From a checkpoint of a small mixture-of-experts model trained on Wikipedia.
Experts: 64 experts in each of 10 layers, 128 squared ReLU neurons an expert, 8 picks a token, a sigmoid router.
Training: a variant of Adam for the experts, 658M tokens, 13768 steps.
Below are experts of layer 5 (counted from 0) of a mixture-of-experts language model. Rows are named up (a neuron's input weights, with its number), down (a neuron's output weights, with its number) and show model dimensions 128-191. Each number is 128 + 24 x the weight over its row's rms, rounded and kept within 0 to 255. Numbers have three digits each.
Before each expert's rows: "gets" lists some tokens that make up at least twice as much of what it gets as of all text; "comes after" lists some tokens at least twice as common just before its tokens as in all text. This comes from a sample of Wikipedia text that the model never trained on. Tokens count by the router's weight.

# expert 24
gets: "-", "|", "d", "  ", "n", "r"
comes after: "-", "|", "\n", "″", " un", "("
up0:137110111139109127125110132089128130131082137138106139096138150146147148122111107133162089142135148153151078099124115136117144117145100124165113134146111152166127135151105131154088119086122109
down0:133101096124133122175113154127153133096074164155132100156120121138103162118157118126157073092173171125149151106141122147126137094115096154099200123110136136123107142127158131166133141172102060
up1:132133156097148139143123147122142098133130157106115099116144090101122132142100127116132148148137158137113108106147051128140137099108106137125146122124109080097144097147115144115137152106134179
down1:161132146092137108165174158152207116108094128139151116135144120147084149118093128130161186130123150130144129100112126152095119119136117068111137085103083125110150128150125103150113131129129142
up2:172105123154165191130082164148095185164099116127094141108090113121139128144139149131127137136142119111101129159120123105133129177180132167118146139130146128066134143113151039132134139106103109
down2:199085101130122135150087133120066124139123101141136063167080141131103118135107145145124156133130120145125153150184103135150117139068157115143126143123151112117110095158095127106179153149104122

# expert 45
gets: " was", " The", " is", " He", "The", " been"
comes after: "\n", ".", " \"", " It", " The", "H"
up0:129093154158143125089131159141089091137167129184133108101143165132136089149143162200148137123104147135128140106118101116099138104086131115130111134164148127089131091105153136158106171097131114
down0:116150118130121168137114117138111080163133158163136112111106117134129138128122096105144165110066135125165131100172121109101124129118133068117110121160168128134145123109144140135118127074092125
up1:131123098120100114139123124156140131139136167149146112114136117145114138104147142097097075112143110084121204129091073114126138117131125151134147116077120123107137083136147128144088141115148158
down1:156133125121156122116100143156107140137136149137149077117108091139117152140129146156121146177078117104140182145133095140110105131112135132164128132112136085075127151148114133132122083111100162
up2:127094162115164071100137094075150145137120140166104118121140131159133121121143156144138090126120167110127106117164080117088148109119102138151132129148079106167167089086144112128111104139175142
down2:114136145090140085169134116104105102170120153101131067124147117102119109139128154094129099160089138128133122133178097146114130139122117109119167122158141141124137089122137133141138142114104129

# expert 16
gets: "-", "'", ")", "  ", "F", "M"
comes after: " (", "-", "\n\n", ":", "born", "N"
up0:164116118099142081121152100151096165094061152122122102134176165142103129156126160158093093136122120136095112094152119147104106165126126135159152114131155123140123083139145129128165126128133130
down0:130105151122090112118133119125152150130138104128085144132127112145137132128115155089115105101107120137078108127127120137120154131089107156133142115110114151110125170128128110142155142148143131
up1:144116115127108139152142112112122145159162119148153145122116124092114159145143157176152146165104177095124153145106143166115108107105122146129130110140143125137133082134139122113063100194125131
down1:150133107138114097161150096117137128129111152140108122134159118104135146104103126130146139135101139121140090099141142138107110174143090149144140155133143109122123107139138125133117128137101111
up2:121116134130085129120141168155147108096130148105164126097129125086138155113130163115143121104130116154121125116155117178144080147138104150163137153153109159115179142082119099115135098177133179
down2:101131143141124186172106119186144076188099123166100108124133133119139148147140132108081103110117126102129164091202113112161108109111130124117135116148155150096119105101163140095131142177148171

# expert 18
gets: "-", "|", " 1", "  ", "°", "d"
comes after: "-", "|", ":", " (", ";", " •"
up0:112146094103145110132144156169168122142100120114177144121147067140123100140120145154170120134131193097144118136100169154097118212134160103055141126140128120146117095113126144113171118100142113
down0:067110137119130162140116108145158165116165113103107145113108117116098140120108150121120107148130116138105079144122140144125169137099153144124133117114156104136103139137124108090148155137115120
up1:141114149105108151123149166145109089135100107127109161125109092138157120124094128131094117142124097104093113134131106156162132140106119117163140157124121101132128094157132113104149142108142112
down1:100124126091098132117136129107129121117101155154122120168148078122164141105052161102092138125132121136134124133161097159123131113127153098144163141113124141142152109151133158128127119128130086
up2:113102116115118155171141139134138115116089123083114102088135096156131115129083158117121118131092121117110146123137140166144130119107143096165140163093158148134123088157117167178087126088116113
down2:107140128103112181143138147135145124118134120142122104146130122138157140149088108086096109183094093098177157102156109137189097121143133112125130156137137137110144063141118174114091121137126093

# expert 21
gets: "-", "\n", " 0", "|", ")", "  "
comes after: " |", "-", "|", ";", "\n", "–"
up0:154147141131125136147114117138076131145124138126138063150168130154150151132132147087132071135084141121101111166145073145150136165164132178146120129101130136076086097181114125124117097105127143
down0:146125123122145120129101100151133122144112149108142127166151118154123114113162148086136096110086115155091149149100178099144136143135161139067121129093096130141108128136157133138138129145118086
up1:151165177137088185157127108108121141128137129078167115075180138144130105106148085166146099082122139098110136110130149120095092145127192140139148168111140152110113135137132158117154158102118095
down1:160116134118127166102124100101134144147130182142122155153136164127134138131099116173164142109148174101102142132107142145144125182127138113141164142079110145139139128122134121130140136125152124
up2:140133120153121127155158126128138119121162105143118145146149135125165145119116114122129170109130131120147166115143106103161106102096121122142115106116092131170162126157138151133137152127150131
down2:100117137129108168123104068077114111124129153150140161122129128155162154092132103146131140113148110114117125117121132135152124161141169116124146123081096117141107119158107109142108109138141122

# expert 17
gets: "\n", " |", " W", "S", "|", " S"
comes after: " |", " (", ".", ";", ":", "{"
up0:126138172145110169118091111129110136158089109106185122117145132120134139112189127131154133135156081126151142111104153149128120141113065108104142113134096134112147163132134100121169133140110139
down0:121097120123094121110111137121158144100134123131199133173116085167147118122109117111109149143142149133145160095089169147113150114130145162106142083126143143146107118151092158127140135133133185
up1:135138137110069114146170076145115108149121083121105114133141107098097157126129104125094108143152134105102129151126140194114115134140162105152132142114112127089147101110082098120135106131087121
down1:161099104102100107131129110157166185154169106150148146120103128110134127115160124146131135128116133134177125165130086163094106104151138117126157109116061094119117139180120132120172132108115151
up2:140119105152115113137066090135162105147136129124136116115122091166165138155128165136129111152170112132128158164138127163136134111115105149128096183107172124119102134096116121135097105111178120
down2:098116104154127135098131125111119113170134189104138154121092131154145153126133168136138127148151122124095162138125165126112164113124152120130176158093122119107127150126146123115104140112099101

# expert 9
gets: "=", " the", " =", "'", ":", " for"
comes after: "=", "\n\n", " in", " =", " for", " at"
up0:157131170093086137149133125129160124106140111114130138089141118110078076139149132191138113138101153063114114129123112168098151120143137129130099160153120144115132157130135130130106152122096114
down0:120115145122171166148158149154109100140117159171086107151084174127116120110100160116110117123134130152118178131127093176100121085129112133107127142112148145104156158110128096130172132121160098
up1:132136101128143121166140106145174139098108136115147152174139123162124187136169110143138132133140107117178126134137114132113134143107180158114147119089136119131109110090138109152141125088113164
down1:114160116152132118144159142118129113133094079166151111128154132115100127107138136133124143122134082131162163124086069120110089136145125143133142097139159084126116111082165131112116142135127149
up2:182125082119127113098139136127135121105133141113161106074139108154117142070100150143148133143097095112111134154112136144114121188107144134088093133125109131127164145144123124126112108182136153
down2:088121112121097101108113089110152112134129123133133135090105095164145125094157157123158135132107109120121127092123115102145140129135151141150160112131124143129104158135153133122081160123154155

# expert 49
gets: ",", " (", " a", ";", " 18", " an"
comes after: ",", ")", " 1", " such", "\"", "er"
up0:096175206153129125142136136154117145126150172113131155143167102153165131121126112124128157108092103131115125135160140136125160115142130090121141136117103160138172161147136089129168099116114122
down0:130111113134122149113158082156101106093110124107107120130134110099120135139106152107107137154107150156147114137124128152120161118168140091123132152175117124180124137129084125132068101126125140
up1:128188117143102100097129124116128112125113158132136143154131169135158151114153121130118143147126164102098135128138110152087109118157166135112119164126129157155141130148133126147133149128139089
down1:145099109132149119120139126142131118144090136098146119148150149164097161170143203120135115110134106139143131081197114137119146149115125105098125123121149110126136138136134189120147105102173136
up2:120134107155101094179114129161143079127132129111165079139135144080071181112122133159156134132135099119096128080122099142107147106128158133157136102143127086110092131098131163096125112138172100
down2:130120179142150169168142167106163117151152131128093136167119120128110146093108103125181133129117133101096179127151134133055140114089102130103164127106142151140115114093106172114155138138117115

# expert 57
gets: " the", ".", ")", " a", " of", " two"
comes after: " the", " of", "–", " in", " a", " to"
up0:115117145181153141154115136141098171119117147137113123117113158135151114156120118144143149131121162112121159134152156158113116173112137170108115165176105103129148106158107069113172151126080137
down0:132095139121102113122151119136125124126118135096127135100119159130122100115156151110087077106184146143134147119163136132112169130106126154131126126106144102135135134109163126115125137081131109
up1:116142154128128137098150155137123095124138123089153112092132130147077111155162120122125149130084112064119132113108134158106103120128174112135135101108115130177133120066112103146119162159129099
down1:138130140124140144131073164131087124127104119088141139145166153167090095170085100155156085126087149161094093104088132134119129125159140131127148121085119120113142114134111159197123148145128135
up2:140108128125141125125144147180126124145114173149091165150153106154138091160138121135105170146104101137157125146146165112149139154154132114143150144137135118140126096136141181148081118105162099
down2:116146156136145118153098106110159136113149127098144112173085138186138106125130128153111138123141130115133130099105178092169122144123162156114110162115151071085155166161152104144107174135126125

# expert 7
gets: ".", "=", "\n\n", " =", "'", " that"
comes after: "=", "\n\n", ".", " =", " Al", " New"
up0:142114163116095084117153129138113070133132130134110141120162127122084119092099116144129147112095151162121152122112134127100113140094118115136128169113126142154128129097120122137113122129123152
down0:201142126128137119106132127107119148120107148075109096127104118096126109130120100142120161103119143166191139158141155152126124147119121135094118117122145113140101151163164147174100127175140124
up1:168172144146114135085106144119113063128109114127153135129139135142138134139152174144150122077103130110155120070114101123149131117138111151123137138106153160093166110106111130123143112114141152
down1:116152115111124162102145076125117128111142108135094148139134140133108090113135152127140096136128101081165128111134084096110174105123164113147141081110162140078139106102162094123126135109136112
up2:137107134120138175118156120176087107113137144106147107111114082118112133094104133081101112126129129103124146119147141122113116169156101162110112131147170109089125101137177086089110136099126109
down2:153115114156117137092188113127146132113104161127115125101133142130099150159163164099165138118112163128143107153118106112123146145110149126140090138146153122160124107123137135111094115120183144

# expert 31
gets: "\n", "|", "  ", "\n\n", "%", "\n "
comes after: " |", "\n", "|", ")", ";", "See"
up0:095112144119153129116107141142112141136135126137118142153130141137164103142127146154157163077112154111164147148122121138148092091110132077164131131170088129096088138124089098115112153130168155
down0:116084123139156145154172085156107148139141132145131142136102081157144130172172134123158087157152141137122134169113144146098099100138123110151124117130093109096087071135126157140126130154142142
up1:123104118150135138129133136172074157151135165128112130109109118168137114111115149127152144158145116132101092113094089158136097156153130130104159145099131125146171124104113092123112111125148158
down1:155087145115138120134160135133117120108146172098171132132110145132093105102109121106119152124104106099111098095149128102119090145152114117106151140115131132118081178076177097120098070166162137
up2:135188116153180115148117122175151124131145131136124156153096095122146094111137093151123137172119170111117140149135152132118098129147115077171100152133116097129134096153125118146135127148128114
down2:117121081129135150125168062125071122150120123116132142125088127162131130114142109099160147121097153129102135151108150115147090099166130135140127098180141137149108179081149173108128132070158102

# expert 47
gets: " and", "=", " was", " he", "ly", " it"
comes after: "=", ",", " and", "\n\n", " It", " he"
up0:129147140137139087133142080134134116108107154156160151135134121125125125150130133160106092086119140134113137127128160166126113103107161091117163114132118147147108089100123096139126133131117172
down0:152150138075110129184117163100117119141145138141185142107124062159112091127168122134120161122111154156109115071170128105140125095105124083120118114092129103099106126145140155155101133149151111
up1:125139123131145143096139144109124083143142105166149119122141131129126145108160148106108176109159134143153108113117083183138085112144119172144138113107161131138122130126144133134130125105160130
down1:148139119119129146083111150128112129117172158171143109115125158148187102115184126083084140103119170144137147160160088121161143138189155180102180123124158173075153118116130106111126128153129118
up2:157149115156097132159106102083131111127117157094133151106095144153136146093128151120117134157132122165152095129104111145124149137128120119078126134111148125155146120154067110171117132136186097
down2:157151139101089125121150127060099081119160133168164180104115151107054155122104106127109137136124102115118169167128123088107093165137131079140108132185170112112136123154107148166132122146139129

# expert 22
gets: "-", " |", "|", " (", ";", "°"
comes after: "\n", "-", " |", "|", ":", " ("
up0:154127107128100126162166108117058118088151158137154118112138158134147142111132123155132124087125103155132151096128139085065091128098162159117121130120123112111117142104145134135095134134093154
down0:114087146121132108153148140128109133086164180123132127166170090142128117132136129140132119111178135118157149071177165161123128131132167109131130136098143118062110097129103115122143132157144130
up1:144143149138099106167121123120116132160120150134088109122142125130132136097118136110096108109142152178077137139115174102141166108117064094118104150102155129125096129112094106131151122104143126
down1:146119130138148138113143107149093149148122134153142127140110150133114087106088101108150110134085169128148131152124105105126145089161127130095156147152161159143080127124161134136156061165102141
up2:158119125116100134140138141106172126085163114129148151115123104153138151107132118106118153131117106100120144113117139147129095142133157112147136118124124137133120119102150124160105169147156118
down2:174108088098155129140153132136100102148121122101146124149124137115183168128115077105134123086148119121163166142139114158107136138126102130105140142150106138127099131115134156138090097100134079

# expert 51
gets: " the", " a", " to", " of", " an", " his"
comes after: " the", " of", " a", " in", "'", " to"
up0:136138144133118138116121126172114103143112183098108130117132102146070113148131150119075122157133095151161159105148121132107115084100119140137130146135137132150099116083160145123137142125136127
down0:078123132097120087166160139109140113138096119149166100119106090151116124135151159132151133175102144126165095133146131172133153133171124107118105100101140062128108144141071140097109099106125119
up1:119104140105159171139124107117138128134172077105124142111107180116117146101125155136123135124100149131122147113091138118088130123131153160107110125116128125089097113116088150122149133135110153
down1:120131132112112153163177134091078063146143140124101099107159161115135103109175158143112090110140117127066167147117147136105131130129090144147112133139128089092084136101142128118102133090108110
up2:083111156128172091158143132154151143110112122098142183146177107108062112129143154140109120153127127103082128128124106146102131100094110088141163139090139148169117144114150081160145059086142148
down2:169120113126138122130142126132124149151129125113139120147114136172124133120111138138163100125119121137134085133074140154163130113107115143145097140141127142111131134148141119137108103152142153

# expert 43
gets: " and", " was", " is", " he", " were", " are"
comes after: ",", ".", "=", " it", " It", " he"
up0:119151066135129141135160158140185144161155185118154150069147122120143127120107129146173164152114120134133108129116133129112137126166143121103147104127128146124127139139120155115138155114131110
down0:103148117112105145142160163136089114144104122123153122146145094136162122135111128151170145076164117162127081135169134143119132127123108087139072107108139149125150140135180159109153162099107137
up1:131084126132140108161161144132119140141127147151168113129133137123146097116124086139160123069129114108104168125159160102097110144131139148109138152096146127101143158142069111143121135100109106
down1:145118154134127145111146121135122079175083080128176117077176065149164146162134105152101081132126132111130106105188130124130087109134142107130144123147179142053129125107086103185074146125093150
up2:115098138106124141132131105138159140162146158147156177119157129130155126098112139102132142167104111132164138142106133121118104114179176125106129085161109099119178165169176165106131147104139139
down2:103167133162106143120099092142149171134148160056130144140112113138122144131117145155125149108137129136169123141121170153106123116135149140190098146130102145149176095162125131132192136143151120

# expert 6
gets: " the", " a", "s", " his", "ing", "'"
comes after: "'", " in", " of", " at", " on", " to"
up0:170111115109156149085125121098145106132137127090089097126106113131160155111090147131153126151123090129116117117156140156107104166122129184100159153124125137175128110142186141158112167130101163
down0:077144126131151149082082116142142152180101127123155139172119139129116124133112108112120118135101137163165150129179137081120140110115104138142132102125104151185169148123153140146113134119138171
up1:158104155133162132157103047133130115169084124146088141150120121124103157127139100126104053122085101109134136133152144187122166144115115136131175138129142139182119146116134168167119159116129134
down1:094123105153164100148145138144153130173093091138122162156139103129094145121102103105140055136136148116144125093166146143086121121158125109104145126153109137135108130149134108144112144147090140
up2:121068138151136096117139128081146120114109146101108103103127167094137135130147109148165131131133132132130106132121142115092079103151095140120131095120077126123133117112146170157098163158120145
down2:153073109174140129136139112156093120100141133144101140153125104123129119142104151144113168096139147130094149159141114103092118145150109115121130126139161125151175119102151142148109136110087079

# expert 4
gets: "=", "ing", " =", " use", "ation", "ment"
comes after: " and", " to", " the", " for", " a", " also"
up0:128118116123127136104147124143148154102110163159134152125137136118161107179130140082121140139153080129119107128102149133135108157115103099154125109158167141121116148118103147181124112109159128
down0:121063144114100113161147182161171138133198133114095098132131156118130118119099094115164151132123091153129105161131092093153099156137061112139156148104090139127134156120112155169124074109150134
up1:160166123160149157145125104115115143160111171095104149160127145156157118077116117148139091171174122157095153141153141150137100158137125119173155162160107123151119141121113112165109141119124102
down1:144131109125170159117149138128143090143094142121149126146120136136126093079099136114130139127111110119152156140152177114142092099138089120131149132152166106152129100134133141077131157123121111
up2:150133156154181107146114075128121130139078111160094152143134153137102162105133122158154083126109118066115108139138123152069139119143097146167128136150101112118113144101144077140132150075128128
down2:140096105160150108116138132135127092122159108128171105155160077165126139138097105109138100168154073100157105186087144146111129119179103094124110116141147129129173124086127120125140157120161121

# expert 26
gets: "\n", "  ", "\n\n", " |", "|", ")"
comes after: " |", "|", ")", "\n", " (", ":"
up0:123112145169185163132102134155120154145164132130118124146114172102142101140136131075107117113129165101109129087118159142118099156111112087111166115139107111160128145099139122109119114089127104
down0:142109124096137178170136139110141154086136131130143110175135130124182125153154133153122134156117127132150137138134112149147114106107156106114141124114115144135126167124142088105105100133166143
up1:160115140158110111131126129120099130116125104170179111200115142141107095139131147119110128122159115134120091089154109072140130178141150143155109100086117128105127152105123128096115129111124134
down1:108124143139129144099182147119135131109123111101164102166136099103108104127112141181147075163152083125093148087116066120144102108157158132171100150129121130143134133120099129164113136127157152
up2:118138148191135171126136137148112093119120153132112119124152084148121139107117156168142093155143133167135129156113140137099133132149135125102154152114135116106096102140125184156150174124126086
down2:164147130202153121096146147119122116132116135134128141121151119079148126152127193121088104062116152130110094150087121109057113130141126120072109103120118124155117109111122130184183147134090109

# expert 25
gets: "\n", "|", "\n\n", "In", "M", "S"
comes after: "\n", "|", "\n\n", " |", "=", "-"
up0:153082148095134109153157134098103100138081139120092157123112129140174127106161176157159117157106150129132176127156126182090102151107170162156143145090109108146144125161108158130151123130134117
down0:102150142143109124153190127188129126203135138124098086136174100140097155109115144098123135096127104163103092121139136187133101094139139108169107114153112144100134156144124164130169096092130115
up1:087074078105147104129128157121150135136152104131098161081104103094132103103092138145145135169108137146098158144130161103127114127113110118185138122086165081128130096084090135154155165137148119
down1:123124097165118095143131111111142107152116158103110122124155152136108180152135150159145154136126164132161137164131214124116149095114112118160106116134110094128121154119123121103146095115169105
up2:113106159154153114126099111147123142120082127141162143112121103125171128120141142120128118153053138116118092077109147066120142126145103099124176128104097132140119170087133116135141063084140149
down2:126124118144104160128073128133157150144111157112119086097097082162115131139184123099124117161152112108077169123105139113146116090126163112140130098154115151141165133127137111092087104077111126

# expert 37
gets: " and", "\"", " or", "ly", " not", " also"
comes after: ",", " and", "s", " well", " is", " was"
up0:160150146132152125125057139140182087113122095129114178097107126100126149129170157144159168124119205147183089129118151080113141180123135133157131140163089092163088114121129156125132128103157152
down0:115132145136123129117151115151133068113148115144141139113118129109098147161160163118120100076143172160112167175182122105095161154126126156110120136114120109153138140105163129143108171136153130
up1:141156116132119138123087129131102165119119111131106104129109103156120098163113140123149159106119118102098071151104131127084117116142108102119097131167131161123122144154086084118138139083155134
down1:141092107122143125138144100119125103086112115145154079139136139138148143139139122145122112169100141060120168149120110136139130122159096135106154121093133128140128128091148144088124132132132116
up2:114176117128112132114118098136153117136098121100131141134140178092127131122133143076148169152127094138071156117120111124120098118144112122111160169122108151156127103167124164112210103072133098
down2:144140127162124142105164142115143108147131124117121123113119096167133149114118085137138104107131149068140126124165116105100111130127123048102128092138089113134133150112150131103098142115141120

# expert 34
gets: "\"", " The", " which", " had", " who", " that"
comes after: ".", ",", " that", " \"", "\n\n", " which"
up0:111088151121098156170158103095162150115131135100066153099091106154120121123151164120165118133130139132113145116150153132105123122119102134107111117147160148153139118142102096125081125104108149
down0:119132192070127120139107103160126112136152135110127121105138143120192142123145143077124105118106123134109096118182083134154150136133088129149130092121138172118114099128116131150106118136127137
up1:099128156099120121132140098107146133115119107104108130136147121099117113130150106129108136166139142123078108175109149154108141119087152142121124098106089111117179115130111161122157111155117083
down1:162099113120173106134163139090152114103125140120153115149133156104139093137162092144117139136138170119109160159130152158153125122104154129116122155141149102085143111146117185150145143161130113
up2:134149136108124128138136141093154135147183137136131122129141148116168133115132131104146127100126125114080097112122132168115147123135173118123119157092143119138080093158106171115172133123107145
down2:114093140081097109159095108067136113141119158126142140146134172120148102102126117124181135091132110143062105123113148140131111082131115126131147134105101122123144133118155130131068173131139088

# expert 12
gets: ".", "=", " |", ":", ";", "|"
comes after: "=", "\n\n", "  ", ")", " =", "%"
up0:127150107114173134119136141125123142120139107120160149128147105140108113085133170165142147129058129098105098122053140129080121121142143151102138129115167135111135131085127172134137147135130115
down0:163126117104103110127133085137092102084086165149115124165083159163089139138138113091138110084158133114123159150176084129104137157106135177122135139095107102134153116166127159115104112120139126
up1:139114139110122125167100102107105133146147177125154136140142143139158171118125124108122155142117149067145115109161110122139127113175107090157173110109094087114123109163152084132131105140128154
down1:163125163117163150143107113129079105146124130131120111135172132092140134089118127132113101142137129091119147109095118099126143119087105128153123159152117152138107129132118153169116129133090089
up2:154127129103098187147125129123110121153109128143116106131127116142118132147131112151147156103099121112173091136121134148139100139156129137181150145130120119098144110093166117117104144122140172
down2:126173142146147101136119126112148154101117146128127166148182136188129169100126136142152124117143109098154101111140121112165157189135095134171121120113132125116119115140103120120119077091133162

# expert 0
gets: " the", ",", "\n\n", "=", ".", " The"
comes after: ".", "=", " was", " is", " =", " with"
up0:154136127098170111178111137128102133140122145136128129111141116154109122130122128119103142147081106104092111113128161127151122136125119073144112103118122107141129100086156157132113106095128139
down0:128151176140137136123129103116109108194113137136094104137175106148125091140092105089120140134097144161142135163110120139147154163128081172173142128108105109133106084106090163136082142141098128
up1:126119125166116115154119139150134063119147176138083140116108158181102128123149112138126080094164145126077132126144107123102160136147103145120105138151134102150124125096140142124117095126119121
down1:089113134131133133100169140098140101133145125146109130082100106147132082083110125098091163098092104130130112138176147139125132082127118140133114127132136083111120112109139157129162148127109108
up2:168124158078139117103130088123105108134130109150136146089125109190123126165148121149139098136130162122111137101048109164136100135125129153121138098127134072125154082136114105153139141172145166
down2:128133115152128132111134105087136141141156142159098152136136177133162109103120149127138127110163139117111159098106123137157134145105129108080088111138084174143104136122088116099118139095162159

# expert 56
gets: ",", ")", " and", "–", " (", ";"
comes after: ",", ")", "–", "19", " 18", " New"
up0:104123081143118148106128131104144106168110109117111098134142094094108141126121161160105170112087143137122090095129108144117105160128149157090154134153111085135131145055121170105132145100150076
down0:123130127106110148131138112137102112144149143130131109116117141140135134110132165091102128116074126093094125134109116159125117173079143095106141116129110066131124155132143103120118134134125100
up1:112133107151112136131155106080082166140111136131140098125141129147140102122157154099154107107116146093121142083100122137139122141130148139145119133167150163111137145150142117115044165118096103
down1:145111132124162137116154081142089139178110106114141117169096112102154124105166091126141114086145133143143123130153104134143148088109109126140166103180156150107104063105169146151108121081118079
up2:151167159114144099144079147162097108125077144091112142129157110125119078153128104141128119117127134091118161111084118120125112138094116104113130107141141112125178090119127126081106133137138108
down2:120110130150156141120109109153097103139111150137127163145128126121158137093125138073126107107149129125118128097101123117113147160123113147137145140068134153107077100108106139126112108139088120